python train.py --n_experts=64 --experts_per_token=1 --moe_layers=[1, 2, 3, 4, 5, 6, 7] --balance_bias=true --beta1=0.95 --beta2=0.98
Below are experts of layer 4 (counted from 0) of a mixture-of-experts language model. Rows are named router (the router's row for the expert), gate (a neuron's input weights, with its number), up (a neuron's input weights, with its number) and show model dimensions 0-159. Each number is 128 + 32 x the weight over its row's rms, rounded and kept within 0 to 255.
After each expert's rows: a language model's description of what the expert responds to. This comes from a sample of Wikipedia text that the model never trained on.

# expert 22
router [124 194  91 212  89 168 131 123 246 126 126 146  46 115 195 102 154 171 105  87 148  75 157  94 142 148 132 197 167 122 127 139 157 111 109  85  57  97 100 141  60  50 140 132  80  93  92 125  82 115 150 130 133 125 150 136 134 160 140  96 152 116 104 129  98 137 119 141 144  90 130 143 177 104 102 147 137 120 186 145 128  85  87  96 132 110  99 165 117  85 159 145 100  79 106 105 121 148  97 134 120 104 125 165 171 118 107 109 152 169 132 169 106 166  92 141 144 120 142 163 101 134 147 152 140 168 144  88 144 136 113 115 131 117 131 122  92 161 165 118 185 152 181 139 127 150 161 225 149 130 153 137 125 114 113 105 128 137 155 116]
gate0 [103 160 105 180 115 133 130 147 148  95 172 127  75 153 131 113 159 141 159 107 107 150 112  85 154  99 157  99 183  98 118  81 125 127 152  99  98 104 101 123 121 142  54  70 145  24 103 152 143 172 136 100 146 137 135 134 102 159 153 101 183  99 187 124 145 120 108 134 103 110 158 145 149 219 106 113  92 168  70 158 118  61 144 153 147 178 117 172 180  67 131 116 102 132 112  83 133 113 115 104 117 184 150 122 151  97 126  63 119  95 147 111 151 124 160  96 128 186 149 158 127 102 122 112 106 107 160 140  84 142  69  95  58 188 155  90 127 152 128 115 148 150 169 164 153 137  92 162 120 119 125 147 120 123 157 141  66 184 101 158]
up0 [158  92 174 147 193 153 151 112 128 168 111 128 105 150 126 139 123 144 142  72 133 120 153 147 139 110 143 138  80 180 114 120 120 113 117  93 176 156 111 106 109 113 154 139 110 209 157 118  59 143 130  89 157 156 127 107 129 128 134 164 163 119 102 191 206 141 107 146 149 177 120 145  93 109 146 110  75 126 148 121 158 172 126 154 101 142 101  76  96 172 137 145 152  96 102 182 144 177 109 131 134 114 150 168 129 203 114 167 110 117 144 147 183 102  83  76 149  51 115 123 168 108  69 156  68 150  63 107 126 123 131 128 230 103 133 152 167 109 129 138 138  63 171 140 157 122 112  72 148  89 147  97 111 115 130 155 174  85 111 101]
Capital-initial name starts. First capital letter or piece of a word opening a sentence or cell, often East Asian names, such as Y(uya), K(enta), Zh.

# expert 30
router [167 154 122 148  43 147 100  83 211  88 147 135  16 124 200 148 177 187 135 141 130 162  57 135 186 160 217 110 203 132 147 126 137 102 109 141 131 109 145 133 102 120 113 145  85 125  76 148 125  83 134 125 150  64 145 131 123 114 153 122 194 153 132 124 114 119  84 135 113 119 175 141 195 140  35 165 117 109 138 143 151 133  92 125 125 120  82 182 148 137 125 129 102  96 156 145 128 115  92 153 115  98 109  80 132 159 119  82 137 105 116 114 127  99 170 110 131 130 109 148 115 162 107 146 128 134 187 118  94 162  63 108 150 144 138 159 132 129 137 130 165 116 140 163 124 177 147 167 118 101 117 125 107 126  96  94 144 145 108  97]
gate0 [114 110  84 140  78 124 104 124 154 129 142 101 113 205  71 139  98 134 133 121 119 110 159 129  90 105 146 121 124 104 111 172 139 112 119 127  93 126  79 133  67  79 103 163 145 162 116 145 143 131  83 182  93 119 105 148 153 155 122  71 122  78 150 157 150 182  87 170 125 150 104 121 129  89 123 193 106 133 124 110 126  99  41 148 105 109  66 143 162 149 126 107  95 179 129 125 127  93 158 156 143 142 131 114 181 159  97 105 143 131 115  87 140 104 141 117  72 118 135 167  81 137 166 143 163 139  97 196 209 133 229 124 103 122 114 140 159  97 107 153 124 175 139 142  42 114 151 167 173 194 127 137 119 147 157  66 176 142 148 110]
up0 [132  91  77 138  78 114 113 137 106 114 119  95  79 199 108 101 116 116 160  95 195 180 141 119 132 117 134 134 179  71 103 130 106 110  78 106 149 140  82 160  97 103 144 200 126 137 128 110  92 134 128 142 121  50  68 150 123 109  85  98  94  99 176 149 161 105 161  75 105 136 128 115  61 116 134 118 156 172 121 158  97 116  83 150  99 148  97 178 150 127  96  78 119 174  87 110  78  60 104 134 166  60 201 111  78 112 113 110 169  72 124 100 148 129 145 130  90 137 156 188 153 138 118 103 110 104 158 133 161  98 164 172 137 108 134  81 131 118 106 179 105 155 137  93  91 165 148 106 145 105 125 129 135 138 139 129 107 150 168 197]
Numbers and sentence periods. Sentence-final periods before paragraph breaks, and the first digits of years and quantities, such as 200(7), 199(3), 60%.

# expert 23
router [103 179  71 174  48 167  27 152 122  66 204 163 117 119 194 118 113 153 101  60  85  82  78 125 110  72 151 146 165 114 177 100 146 100 113 144 107 143  74 114 109 136 156 111 144 171 123 136 146  74 133 128 105 110 128 126 122 188 101 134 109 138 144 146 134 143  81 110 141 108 124 125 156 103  61  95 109 145 119 122  98 111 158 114 155 136 123 146 144 144 126 181 116  94 163 105 155  61  61 131 126  83 128  83 132 155 112 135 130  81 165  76  92 128 119 151 124 109 130 193  94 109 121 139 133 152 162 150  95 133  91  80  76 135 111 168 150 154 150 135 154 130 141 174 119 171 165 154 143 181 140 102 154 145 137  86 149 145  89  93]
gate0 [ 88 167  72 133 153  94  97 142 119  69  71  90 106 157 135 150  96 109 181 109 125 103  79 100 127 142 116  61 126  53 168 132 143  84 185 150 152 144  96 162  65 145  72 111 114 129 121  79 159 120 173  96 105  93 181 186 125  97 142 129 138 107  79 142 133 133 211 165 168 100 157 137 111 207 100 105 116 127 102 140 117  95 175  82 149 107 109 121 142 144 127 154 133 154 165 152  95  94 116 130 132  70 112 128 179 181 124 156 137 118 185 136  45 111 119 151 122  84 122 123 155 113 125 100  81 113  93  58  90 170 149 141  61 157 163 128  95 150 121 135 155 103 149 108 151 119 129 111 138 184 119 145 108 137  97  99 123 153 133 126]
up0 [143 153  95 220 143 171  91  84 135 194 181 111 141 164 157 165  83 134 143 105 171  92 133 175 164  89 190 107 159 142 109 123 140 126 169 187  74 198 135  99 142 151 137 121 113 151 172 102 158 122 136 179 120 183 134 127  41 122  99 118 134 130 140  97 132 107  81 105  79 103  77  78 126 136 103 107  88  81 131 130 120 155 145 127 173 130 129 129 136 113 155 120 113  94  94 172  40 143 131 145 154 122 125 136 155 139 136 122 115  61 131 137 125  92 147 180 140 137  78 121 123 128 119  99 147 103  34 178 169 113  96  99 116 102 141 134 129 140 125  59 146 128 154 163 120 116 137 158 136 181 122 170 153  97 123 159  87  80 101 146]
Census and statistics text. Percent signs, decimal points, digits and words like population, million, per, average in demographic and numeric passages, e.g. 8.77%, per square mile.

# expert 14
router [191 222 100 210 111 154 134  59 116 144 155 154  55 162 167 125 128 190 124  92  91 134 103 104 112 155 170 109 187 104 112 148 140 104 140 156  76 136 124 109  78 115 105 158 103 129  92 129 144  66 142 132 131 109  80 115 179 135 155 132 153 125 151 149 131  89 149 139 125 115 126 146 152 125  87 182 153 156 152 112 184  97 156 120 132 115 133 158 151 128 121 131 139 106 133 126 138  98 112 218 121  71 144 167  96 156  98 118 105 112  82 127  84  74 150 145 103 117  99 204 134  93 112 105 180 150 124  88 102 103 134  78 118  88 140 147 152 132 116 164 204 138 152 152 156 118 170 103 160 138 166 131 144  84 134  51 122 146 123  75]
gate2 [208 133 129 181 150 140 143 134 151  88 144 169 147 120 105 188 116 175  98 116  97 142 102 205 186 158 106 120 123  64 105 132 140  96 110 118  83 179 106 158 129 137  79  88 148 106 123 164 142 179 117  99 193 104 140 123 117 121 156 130 142 160 149  91 164 127 133 151 174 142 125 161  96 166 169  85 138  98 173 116 149 116 130 132 168 108 134 104  57  78  90 136  99 144 104  74  97  85 138 139  97 127 120 189 142 208 127 110 115 125 169 130 103 123 165 160 165 117 117  94  94 100  78 108 116 211 109 134 105 143  93 101 130 125  96 109 127 119 133 124 118 134 143 138 219 125  70 144 113 110 102 140 164 122 144 160  49  79 130  78]
up2 [128 140  99 136 197  81 169 127 118  92 153  67  95 159 109 155 145 153 112 122  89 121 111 216 151 180  89 104 156  69 118 119 112 105 145 179  74 198 142 186 122 192 125  72 143 181 139 133 140 203 134  97 126  96 107 144 129 128 123 163 164 128 138 125 139 141 138 174 162 130 122  89 100 205 137 120 142 120 163  99 142 108  85 163 127 107 151 156 115  60  78 156  88 147 149  68  88 113 152 134 108 165 124 154 118 157 131 135 137 132 133 114  53  87 139 150 160 125 157 102  99  57  94 128 133 192 115 134  95 153 128 132 138  59  96 151  98  93  93 112 159 132 124 154 141 108  76 138 121 120  69 116 131 107 123 180  85 120 110 107]
Newlines and section headings. Line breaks in lists and around wiki headings, plus closing ==/=== heading markers and table separator rows like |---|---|.

# expert 4
router [126 214 120 183  53 165  70  99 220  87 157 174  74 171 151 132 130 188 136 103 147  88 102  75 115 118 179 127 197 120 127 155 229  70 126 126  83 129 155 149  76  80 111 141 102 136 118 102 129  85 123 159 120 154 134 122 118 130 107 114 146 143 148 140 113  98  69 129 153 123 143 122 206 131 105 105 169  88 173  74 144 147 103 107 140 120 145 108 170 103 132 145 113 119  87 129  84 137  79 126 105 141 116 193 126 126 127  83 161  95 129 120 106 133 145 122 112 138 133 125 118 138 115 102 127 192 109 124 121 115 119 114 117 103 170 119 113 166 161 113 222 173 161 145 173 127 125 179 127 115 113  80 151 110 125 139 119 130 141  98]
gate0 [116 131 114 109  93 164 133  70 115 131 167 113 151 136 132  89 123 123 102 144 159 118 136  86 186  68 162 198 145 162 141  93 117  83 145 110  98 148  93  92 103 112 187 113 150 127 118 133 147 115 172 144 106  99 109 148 129  97  31 147 127 144  84 156  66 178 137 140 110 123  94 117 179 159 173 115 119 130  89 139 120 162 168 138 114 179 130 157  73  88 103 138 151 184 104  97 153 152 144 121 166 131 209 169 144  95 173  94 111 137 130 103 119 112 139 137 159 122 126  94  94 132 136 128 169 106  65 169 158 161  60  90  59  70  76 170 194 127 152 137 115 129 185 125 122 134 109 101 111  75 119 104  78  96 114  74 149 129 120  97]
up0 [105  87 137 172  91 125 146 124 107  93 169 119 139 139 113 105 106 147 172 127 137 125 123 116 135 130 147  70 136 135 105 156 184 139 139 112 206 141 105 144 164 129  34 165  87 180 107 217 118 142 147 160 102 127 195  94 145 110 132 166 136 183 130 129 127 119 182 149 116  94  80  99 134 120 110  81  95  83  92 138 101 137 130 122  84  82 105  98  65 148 133 137 142  82 173 138 136 131 132 147 181 139  82 142 118 112 144 153 105 114 123 149 157 116 140 125 126 141 122 104 146 142 125 137  99  89 119  98 119 181  61  91 174 123  85 160 126 152 103 116  54 121 162 128 174  39 116 144 164  28 107 101 191 147 161 133 161 105 166 127]
Surname first pieces. First word-piece of a surname right after a given name, in lists, tables and prose, such as Tayl(or), Mc(Caul), Jon(es).

# expert 36
router [156 200 136 135  59 191 123 109 187 131 128 121  63 143 170 164 150 205 186 135 128  68 117  62 135 131 167 200 160 114 188 128 149 108 156 115 105 167  55 172  95 146 101 145  92 115  81 185 157 103 145 126 123 128 186 181 126 157 150 128 110 146 110 172 111 113 136 143 153 128 133 136 202 134 122 132 129 137 179  81 108 116 100 116 118 134 101 108  94  84 114 117 119 102 189 142 106 135 131 155  71 137  92 116 163 148  91 117 172 129 130 161  68 134 134 156 133 119 111 189 127 149 124 113 132 149 112 117 147 197 111 120 126  98 122 139 152 128 109 156 221 127 167 135 158 113 135 156 112 103 180 160 123 122  84  97 148 167 142 106]
gate0 [110 155 122 132 110 163 152 157 120 144 151 190 161 106 178 186 103 219  70 141  86 127  95 126 123 149 156 157 137 138 176 145  91  86 144 101  98 124 113 144 143 112  60 110 127  88 104 167 176 115 169 122 133 123 169 114 153  76 126 194 140 158 126 157 159 107 121 202  96 140 139 159 165  59 123  34 129 171 153 142 123  92 145  46 209 176 149 123 150  14 110  83 160 116 118 126  99 121 100 160 164  97 116 108 147 113 134 113 145 104 132 140 142 126  89  96 121 105  84 128  95 117 128 106  97 120 122 116 141 103 154 139 112 142 140 129 138 106 120 122 115 138 111 141 128 178  89 120 117 116 179 163 128  72  97 130 112  83  89 108]
up0 [155 107 125 111 112 158 114 116  56  74 121 200 177 105 109 160 106 197  99 105 121 132 106 129 150  68 186 108 112 165  91 137 136  87 145 126  87  88  94 146 109 109 124 170 148  85 182  74 178  98 113  99 150 129 126 129 124 106 132 145 138 163 170  80 145 157 149 132 165 150 117  90 129 128 127 197 124 141 143 125 153 109 100 157 111  80  88 152 123 133 100 122  59  34 135 173 112 135 143 170  81 157 161 130 175 123 129 124  87 106 179  74 173 136 119  83 105 140 183  99  88 104  86 105 134 147 115 134 141 119 118 152 129 118 142 165 109 182  85 152 132 102 142 139 202 160  88 150 110 144 154 128 105 149 137 151 163  92 200  63]
Capitals in music/media credits. Capital letters and title words starting names in music, film and award credits, such as R(oudette), Record, Produc, Best, Studi.

# expert 44
router [122 149 122 127 122 158  75  92 222 100 119 162  91 146 223 150 137 159 122  70 132 134  82 125 169 121 244 116 129 114 143 110 110 113 118 128  97 109 140 140 157 119 115 173 142 159  73 152 116 107 151 113 193 150 164 154 166 121 102 129 122  75 119 125 114 116 164 127  99  87 119 141 154 114  86 123 164 110 140 178 100 110 112 118 214  63 104 153  69 120 159 196 117 108 179 145 156 143 154 137 145 141  77  99  86 152  70 130  93 119  84 165 152 108 132  98 117 142 134 149 133 153 100  80 114 111 143 135 151 107 112 155 110 118 140 114 132 166 152 132 146 145 205 148  85 125 120 125 162 184 150 160 131 188 143  62 159 130 150 142]
gate0 [ 54 126  96 162 167 169 100  44 146 157 168 116 101 156 200 175 141 124 101  83 172  67 114 134 135 105  81  91  63  95 118 144 140 115 182  68 126 176 121 109 135 155 114 139 142 128 132 117 128  75  71 169 135 120 155 189 171 116  80 124 113 124 167 145 149  96  96 147  92  42  84 132 189 145  98 100 199 128 115 200 166 130 204 146 122 130 153 113 107 100 115 149 156 104 149 157 148 158 120 146 112 111 112 142 100 139  94 144 151 135 104 135 154 130 136 111 125  64 117 129  96 103  86  92 126 120 131 151 114 109 145 176 149 113 132 121 107 129 158 130 105 163  82 147 117  81 108 150 174 153 189  80 112 111 157  95 106 125 117  86]
up0 [122 142 137  94  95 158 103 176 186 152  91 146 135 129 167 116 146 153 100 171 114  70 160 173 202  93  97 100 161 145 166 144 106 158  91 149 106 103 103 116 123 120  96  94  70 149 132 174 103  78  87 153 115 124 126 169 122 225 100 131 107 107  81 132 126 143 166 128 136 133 113 129  78  73 112  80 104 150 119 135 157 115 160 105 128  58 169 107 119 137 188 143 120 147 177 118 122  84 108 132 149 156 172 158  92 107 152 131 125 186 177 132  82 117 170 116  98  72 126 142 165 159  25 129 105 168  89  90 122 112  89 136 104 139  81 134  66  97 173 102 158 148 125 111 146 126 189 108 104 107 127 164 110 123 169 175 134 145 154 132]
Stems after th/ch. Word-internal pieces, especially th, ch and number stems like four, fif, six, following a few letters, e.g. "ear-th", "Wars-aw", "spear-th-row-er".